Weights of a small mixture-of-experts language model, trained from scratch on English Wikipedia.
Size: 9 layers, width 192, vocabulary 4682.
Experts: 64 experts in each of 8 layers, 352 tanh GELU neurons an expert, a sigmoid router.
Below are experts of layer 5 (counted from 0) of a mixture-of-experts language model. Rows are named router (the router's row for the expert), up (a neuron's input weights, with its number), down (a neuron's output weights, with its number) and show model dimensions 0-191. Each number is 500 + 50 x the weight over its row's rms, rounded and kept within 0 to 999. Numbers have three digits each.
Before each expert's rows: "gets" lists some tokens that make up at least twice as much of what it gets as of all text. This comes from a sample of Wikipedia text that the model never trained on. Tokens count by the router's weight.

# expert 33
gets: "0", "1", "7", "2", "8", "3"
router:448452425523469536510504541537536548510452483438499545453604516547457600403518471478478519432508473468563573455583443534556484472467568619587541509600510466471564463538481456572475460477441497358530454549529447429475498593444473596468455461461468606427488563556465500512448448572385491621459475542511505485452420518479445416533484525519464497509512546539510527527514524459536523553530469528460465476493486491540540485564521598534499541478614493438594462441611523515434564482528472426480405514460542565415545438529524465437594551516494501517529493520498502523567552451525471475
up0:457562496513456455478525480551563540454420527507479529556565546539591596489659466480482480518587451480522527456519313520515455475468554506576578475550374507453577475499486559555501503593543442504474567530494431497525452522537515459507514414501488473478516427610414492582492502481461547566514571440592401467438421519540459493508565554569463499463558528525584533565458471425509548533431396479512400511550453485440489500552539403551465470495500511500518474501445458469514512465482467487482524569480463478587542523489529503480499523575455451450540483453451469517557529551556551405
down0:538434386448485514519512459458435507430493512540459484521539433430399529464516568586470614506402433412517499566578516423572531570568517482477528545476519507530440447484525502468499405444459456577529535535615548582454427467470425487496500458473502458467445498426513474585461475594494535508552444543566507594618546483478477542465490568544534469530385531482560523508578492501493437496416451539480531539523477435531502488475567588533618527462522491540539487458574474473579484630515562533507534515501492544486521468566506541504473463484436470596571549473568520467499522590440478524
up1:415456435549533482561491491695587494554489516482545525513521489432509534495460537547478584512471528534493487454595484445495384473461516490473540494594455508706535555535535472582489463536470516491476548492615483477503490467534451436518426445518525426456434515374493491527486500470520448553529507455402607476523497474527596542423582592633457468542562511514463518518507447493481533507535511424492513480534452497477506508535461474446484481532528456594488393515443513493518514467537471557527428511543555568424438458522494559514483500583592545561471513540537440494510475545514478510
down1:473474574545469523476571527498499484511546492550539482519492463523516374432559469452508387425523513528491521560498502518479460551557484591524444396412414488493434459486429523530533495450398500557513578385565529508459557554573403461495455639524453531490560429559510499497520501569521573449493505550525507522491551448488547468433443517496491444518563562377468591565378512472448479531517525579498540469445521476499458471519549527478536457437459528438551598602546490505523515460522475479492409466435465544487491484557519516438559441538482578425538469431536364533489507506422495559
up2:413589497487509518519412527439466484500496462457493528428398411548478517521544518476503472491488415519513539542537549432465483540469533541582512460483450579519485605474497495514497503538616531499695499541512565481407497484604505457451579450502459548490469520556491490491500478575544537512566462443483527471500497372446554516470416375490544440523545525555486479653465515494485427584480539504501468528571527514460521430440564433601507557479430497506444497470526535493432431482555448456516469481492529608516457472550440509492486561469512409592531465392540526500461507561549509515
down2:505500559506510423315520503486458540535445469517573474521543539502571456467669488434536535443565501493509494496580525553476537559503504476494442594450382594497495496479511509453443513562458474514473534419480554535311495533510486497521518590490480582590515531569584497483499480460493557454463502492465478460592540484539516633507464512436478532451405512434510542583530476572503423523561494455513516471465562443471470487475554536522471501518456538553388493510490559445526449594567546586540491487457558453504542433511469438566441484553445530542505559507515547491474497553510524455
up3:562462390521542485550440499499460434482511537455509545500538522489459473405638361505587471573464467508427498468465495457592537508481516596528446564521471429448480523444476420495493461481523421532617480533466475557466643528542576544534586507461547456574539524449513522482457497524480526569516599452513534523519479545446443532583542532495478462520459489504485495508466474529536487524546506524579573440526449509546477520522456555512484427585574492465551541426553577464502408462573500534424501539412428424484612441552541543508511478538620489443500572500513598461534457471516534454
down3:519444532485586534523449462607483567459540483594436513454381561488461467467456433420588438491512564472441478581432534510559444486528439502481490527573438551522385545400527616465458441508502490517527447528530572441519462476445546460617509565453535588437435443518473544525498490552476507419533372489494495545529503471522517504480510507412462549524527451524415484465565536460452417557483537602508456464499534604470470565545501590489517433442535516435520420533456499537452432484486501607538566421516499498473425499498507478482472456560472386525508515564469469542473468506548535550
up4:535500441465473527426431401502555507531457511403504542448538479543563586541472502421514641494582534572516492463527517471425419453489478470498521545541444532482421469413494434525567432490462607491482468552445395457480569537578489549511510504507489477624539539490491455534506577423476551419455603567533533512508427480559492525506582480445546516551488509512445498467458444466533461560527490452461431489447505503488561452563474577585433444552518426509431566507502560421415505522557489371535484521446416591509503533416456511539489451487507542404444484541540444478513478487571527556
down4:482445566566553602473490490427505516466587560477501468398506475440463519419577500573394539425517521484483616518469517515511421512475565531506553458459492581518455483513526416483484546379513461575532488519564477508482509485490470489516518437436470430521522504594497465581576520519467443556536497471597484436485458552530470477403481455602501535470522446517473498503444425577415530544452484497464498502503398408499509518487421476477501542624556527462539468574520517525471419559532570508486641483592475523505391494526507541476456472522420564463451549484545502572532478459568487379
up5:351501528543409487510472453385488565487470409433493556482476419435469431577550621477550425511442530511502622523464420486461523457425452471488573524445452535457526548458516516464400558492466520521559530483452496412627555558475549433514563566463515449554520493509547509501517514460524555453459407521549496515508444467485526477476456446490472548546507515584524500571481515547535562460613514637490555508396505542483479489485463523605514482493438506503452468517492499450563408476574554498587544416530462525550453457542441501478516521498450408465468459461524488447521403506502438514
down5:603379434450502393453432490473417457541540553459614527487552492395460573526535496460445492444507503410509521509492538478429490541540435516455559486490518497468471478506497514498439466430452541475536473605479531459516585485531531452591503492552509435585492470560444501476553493506501467475547476402432415486563475430508422548470487488531428466566522487495542454540530512521542486548491473512309418574580487469537490461440516477522534564503471505436552474499581587487504516538463499566511497483542489512392507416470511427524384537548525518456428410529431573483489625458502498503
up6:491518476552486520542512539582539538504540562514482442443507560555552434472454480508490450420582520514531453580519463476436442502459499423549416461517522470445507586524545512467473581450545574473520530506477462502429432462468489544410551396455529467481467492443445467490567439531553516479559468451438592562428454522571497516453432417539524525543513504484500471521464494711464454648478558500456478506498460558532502627511585511499423495539445529543464525493512511515434493359479454529554522566482525462455446505556484528597440587580539470479505585466427551506518539455515512561
down6:486596476482475517483455498519479503431488462515555584569449498516508453556527502484440543550541591421603431443436510494444516590522503445428427447434509458457546519448441520540544502473454548512485512473551622420420487490508522472606585479539566541434535453466564518503482441504474556578457563463575507397540608465515428646463496507491504452506537488445447504413507515430506527468544540449475481421454595486541467591606499487445499445407551391496489495517476467508547568516542454524467488493497416579448522535489479500542491523489472523442589542487538487643528522463472439533
up7:420555517454421412564519493483521496564488562561394524480493557552523488461455439435538414438454558495604478503558529521497543480444457475502577468362537496560491460457438504515534496548502575587493365462522566477480495574455487479465534428539452481506452587422485491493425569587506488520472494554532518496431480362452528508499576437509485537563489558530474490452562565553448513546590551445583298530496488515461551481440522474529507548536593486545529495593523533488449483526617553470567470530518559465515495495452545516515501492497483437485542511555458441526493518483444457468
down7:458491482434455491479500538563575419415501486459514499505540410418484475510533547558524597462475457552479565370493422483480503475489578507595426597577492450519428519458533448580481511592521485522464578582588532544568560401475504431548484530446563544462542527536528498489529511569486451454530486401507476587518558568579434440518399464487498532463509395427469510471483454510502383545546537528473536528477439455492437584457481521470471466489566534437501466534437393430525536482530494606464630446514521477442503483535450540430548573518545548463465564486511478520524448542520508499
up8:548484512544426475459504533491581565550526576622508453457428467498428467408405587452530533490524544511490520425533495557518372459429501509520537474492471563535438523476533488554535463463488550460546489513503344558500523425511485541429459491452495538551569497397488508533575451512453474494482416486491499533469437510624424480548627485545369495531519453540473507451499499448479543487506480524520585483497496472445439406471492486521530437481664408575465542535566405425549505480552504506470510484517492497545472472552508505564577499521427585561555415475492487530516442533543538477
down8:420514541537457538536505437555555504474566615503433539538534531496566447594516456491509490518435555480512532533395456517559481562550507474607496563488526461483517527510481466471458462528479577493542500509542487468443481463490533494473462401546530507408601513451491533484522568571464443449534519486540541454471551525563544516486466567446681551488556513514502489516573534541515438514498556388531498506393447512554493467453491487472388482514484543427494401596465528582519496412546516614476431544448487467545439619532495478422431421463573498490457408512519555461482453439568502420
up9:529575554560505484527459407416490489521470368464504534464467485632496562502504495494515533457490553523540575535450484443479511549502398514501530571495452611468511553485455525569482498551476574473615536533299518466442632460553528562500556505480496485550475491484527476420419457516403492476466583583475529473563413469537462411475500403564504450506456490506480495512534488475520485521498538436454356553543497468519481429527494541504502517486487454468538493450508526508552430543575475467475580453475463593496464479431397454478460550488473481556399438550520497532560440503507506453
down9:529470527523527482397473439494563483466508499503554469477527525549492563506548511493508495525612515514452534438491538486476478491449514416574464503519488637482487530509600451394536521501463463544544472447514538490507422530533439548523533426432522420484554538610439468491549606521539457426506409463505455551596481500424477503527534472491451484494489495401493512519526490537447524501591434489475488473515512462545510478506375463542496478541578574529486294626471589436510506520518592489540420517528527504520509445546457508673477569497505471411424535574520517519466522529535457494
up10:529468464473460490451504534539555503506410498415528557434453481436535535452477453535481486485507478479491532400484535442445582446483572548516599519498453448498473522502491481497512492475585570607554413545442373501531538426405490397553522464525523448515540528573473475561435398495411490500445544482527612504450541419505511539498412560560479435434463454579472546399468516484500575553475510477482422536475543530531596472526475502500564530508399464454418383544477544531472521508508612564476413425505518496441410512579495461456472434568478534523487519408527513495469478436462520568
down10:435430488567498450460490490397479486504459461483542521489597514502602488475521487537554421510543639502561523562505522482543602519479504458484459499515436505519465483452491486498493438614546520491549535533529526498554541462467507435508560480473533345436445549467562540466469445494557556487511548432572522523468573525520496516468614520499510506414517461560464437528547471475518523574485536345527540421480478600550518408535490488467522586480492433534430466577479506519511481568449507483459505506534490443554513496563544499389619491616576380519460456437562515521490452430498452581
up11:473394487582538563474555549479517453552489441517568465453481467436470493476421534591512525583417508499506454511605498624509490480491512546528501536481603511582401542478497442566441483491456506518476419476550519433604512520496446527537552527442418522537378582480500525461490449453543565562545503477552535506438532436465536471555617541453476496541535492492544467497437480483526435560476504505572531482518485487566513391533512502466528480516499569485617426496511438437429423451446522533467478459471636464490556406484555576564508469621423479509475511595546530508459536545478467445
down11:489595477430560477464472461502523479503530562580435529511390464519540597425446469506496525481450531471512420436536477542621436505573547586443469481495503473494456428534453499476502500459461482524432470519506597489477464452463510504481511607560572455526475472458432512467448540535558407426520508486393477482445395478437493448475417500547521433502502508417493475457503539536551501555550495479548565505418668549531554482543430573434512528508552550490590450572459474571497447407614572571481502519510513508427505485485524525491495545476587529562596491445429560556431463493545544492
up12:554495458535388572482543449505446528493483472444453479442479373576453445438538651421534490524417432467511488575560486438559513513469625513502561551593525526565545514477445517542517459532497517568564546457468467471464487490446549440485439457484488465468509482480467456505498487540351542419512494418553475479559449413467462522551536507439467475548473544548532545548535445479574550501523506498572618486455442554540543538518432458575475516554486470516572473488536572540483555406421452473519596418465476444458409459428450519479457477506480436519470442440536482565511480529527396469
down12:580502468456556489408428520458536487575627571450463565447520468518555605511566412540445486542528578569439534429537496566465572397501556511473482471505484450498499503515529555484521461406483457448481514439540518533513564502471514430493496619470571520487485476488519473468522446546566568426469568503478420502461429515499499516495477430520618502548391429477524406532513558555514390540459516533474535583488518476425455557430486540560454583497504531507505501425379444504445457508429478516547446541579478508471592447418521546425555541464484518513557512491481539520504500353476488501
up13:535428510440449509639454441603478425495427487532579530473492526475455559541554372548489596488519526522496467447561423600528462496531456557458606500484463492538491490513421615600507477442462516550503548495583467541501578462474591465479452466448533476639357486521497431530513500586447492498538472456507535480552483524491476584450564498449464524465452516463515525499493507454525520514455477485502518528527497515474420533489473510485494493439522504452633501472475392479518472415465473528506479526437509503511624486450625460495552505496494494474436577529416537488544606474508506393
down13:454419482531472482495463474469473508501505522498502502547454508459496550432519572574502385419459477472621555514468467420649468486455555504548472535498455467594543494488466483464514495429449456539506542468549531445551433573484423461499503516406489544513561534489517512580568495506519551566636483568469481575522500516468543423464501507496468681491454503382468478471522383536474501460568549436501601509449522489512423415525492551421456529468487562484532499594535548445485525564452500549523452537486436469532483500593477605469476577499484422552480438475542516450555481526442568562
up14:538517495461465535496503490540395561530495469555448502474392456439395490488504563498497570507599554527503479479471476459547469488493505538526430433399462562604588459473437523404501458607528532459424483500507461549508522482519460513508495508498508499509551442606523532610462506554454505557507440569593503455567630509564500496510495573523530453461486406456466507512442470479511470494543448433435501509571443510496471470438472561488402507482608511548606420520453397534517483560450510514476519485514569548441556479419589606523446391564567480466530596482554469549433525487477501519
down14:407431547464508488532625521473537420497492485479529459520517442511569451527465529535516440457407407430523473520487515561457568529468527529490543504593468489440431539508589525534507525519577509609476551542436511493546447491506633490417547481427412481505480569458497500525489481399599462507458484579440555481548485442499529537526609442470549505690448487539492560488545498504495505453463558449542468542456567475447489479516522452478493493597509474500465549486484515538508539565506489576480516482504514532567515527426473443575544505494598419380515415470417567526489521397573491563
up15:611527514509467449582468473632529521623482563440528608512565428524515517574448447586472499449453486429466521470500469469588518472565517532471535514549506376529435510565450524542481380515477545494504516426479445413479465510510481464463475501462497529448543533576520496441454494608427535487448515620595587501497448465565554524508493483570455536447481481533527517532531504407484479567506483473465491514531485497511563466497577452523452555485555470494514495540543525517484655622549488478466471544445536504479552470532556537503566430484558513446519508437542551458509506428503344429
down15:452507460586517519406519567492488433439578576580520409429497485444488502397522552436455450520496562526508602481521492407515615593461490434545472502479536581476470450453526492465494603482457507431439478478544526517515489518545498563503553529509569522452471535530628512520574532385502455497493526490476499545458460505547517498463592472427552482475427529489479466431443531521635561446495571516546495450471494481619481509525373524469509411455450537464464490481397498582555494409509536548450474477475419530593488510520524447473482472490499497458478469621529496488490569531423519593
up16:528533559435485500652441511414543457482461474544452566496555469556563560399532487573438528467528446490536521461602411489496463582432543501610470448511506571442444527511591531491465470499473475412565555507467466490455486511537520475443551491502530497474512530558521436528472537481420413516465489462530501478458508470463435485464494431527574448479467523516537522507579593489425518517476592545476530546451453500403506524485513627422534444513513659472493456519533494483498459498440466587511402476529580434523527443488481377510425550476572451511440481422555437559481511432481576562
down16:534510501509439491412539470495462534461572501493505402451475495475394472535525558467536483489510465515472481518456599515571515464538484595559541531508437441589554457433541522506523545517532534538394412494536508463557587516508500610530559486425530533514446442400445540505510515532575476604524486508508471525500459486464523540465509552503515514675539541491414495507489464485492430516556546511468572495627599500521442521418480523465428524491400375535498524599468532484523510515535501453456443450503475426569486444514591535483661505539525450568499492530472500477475474471401468398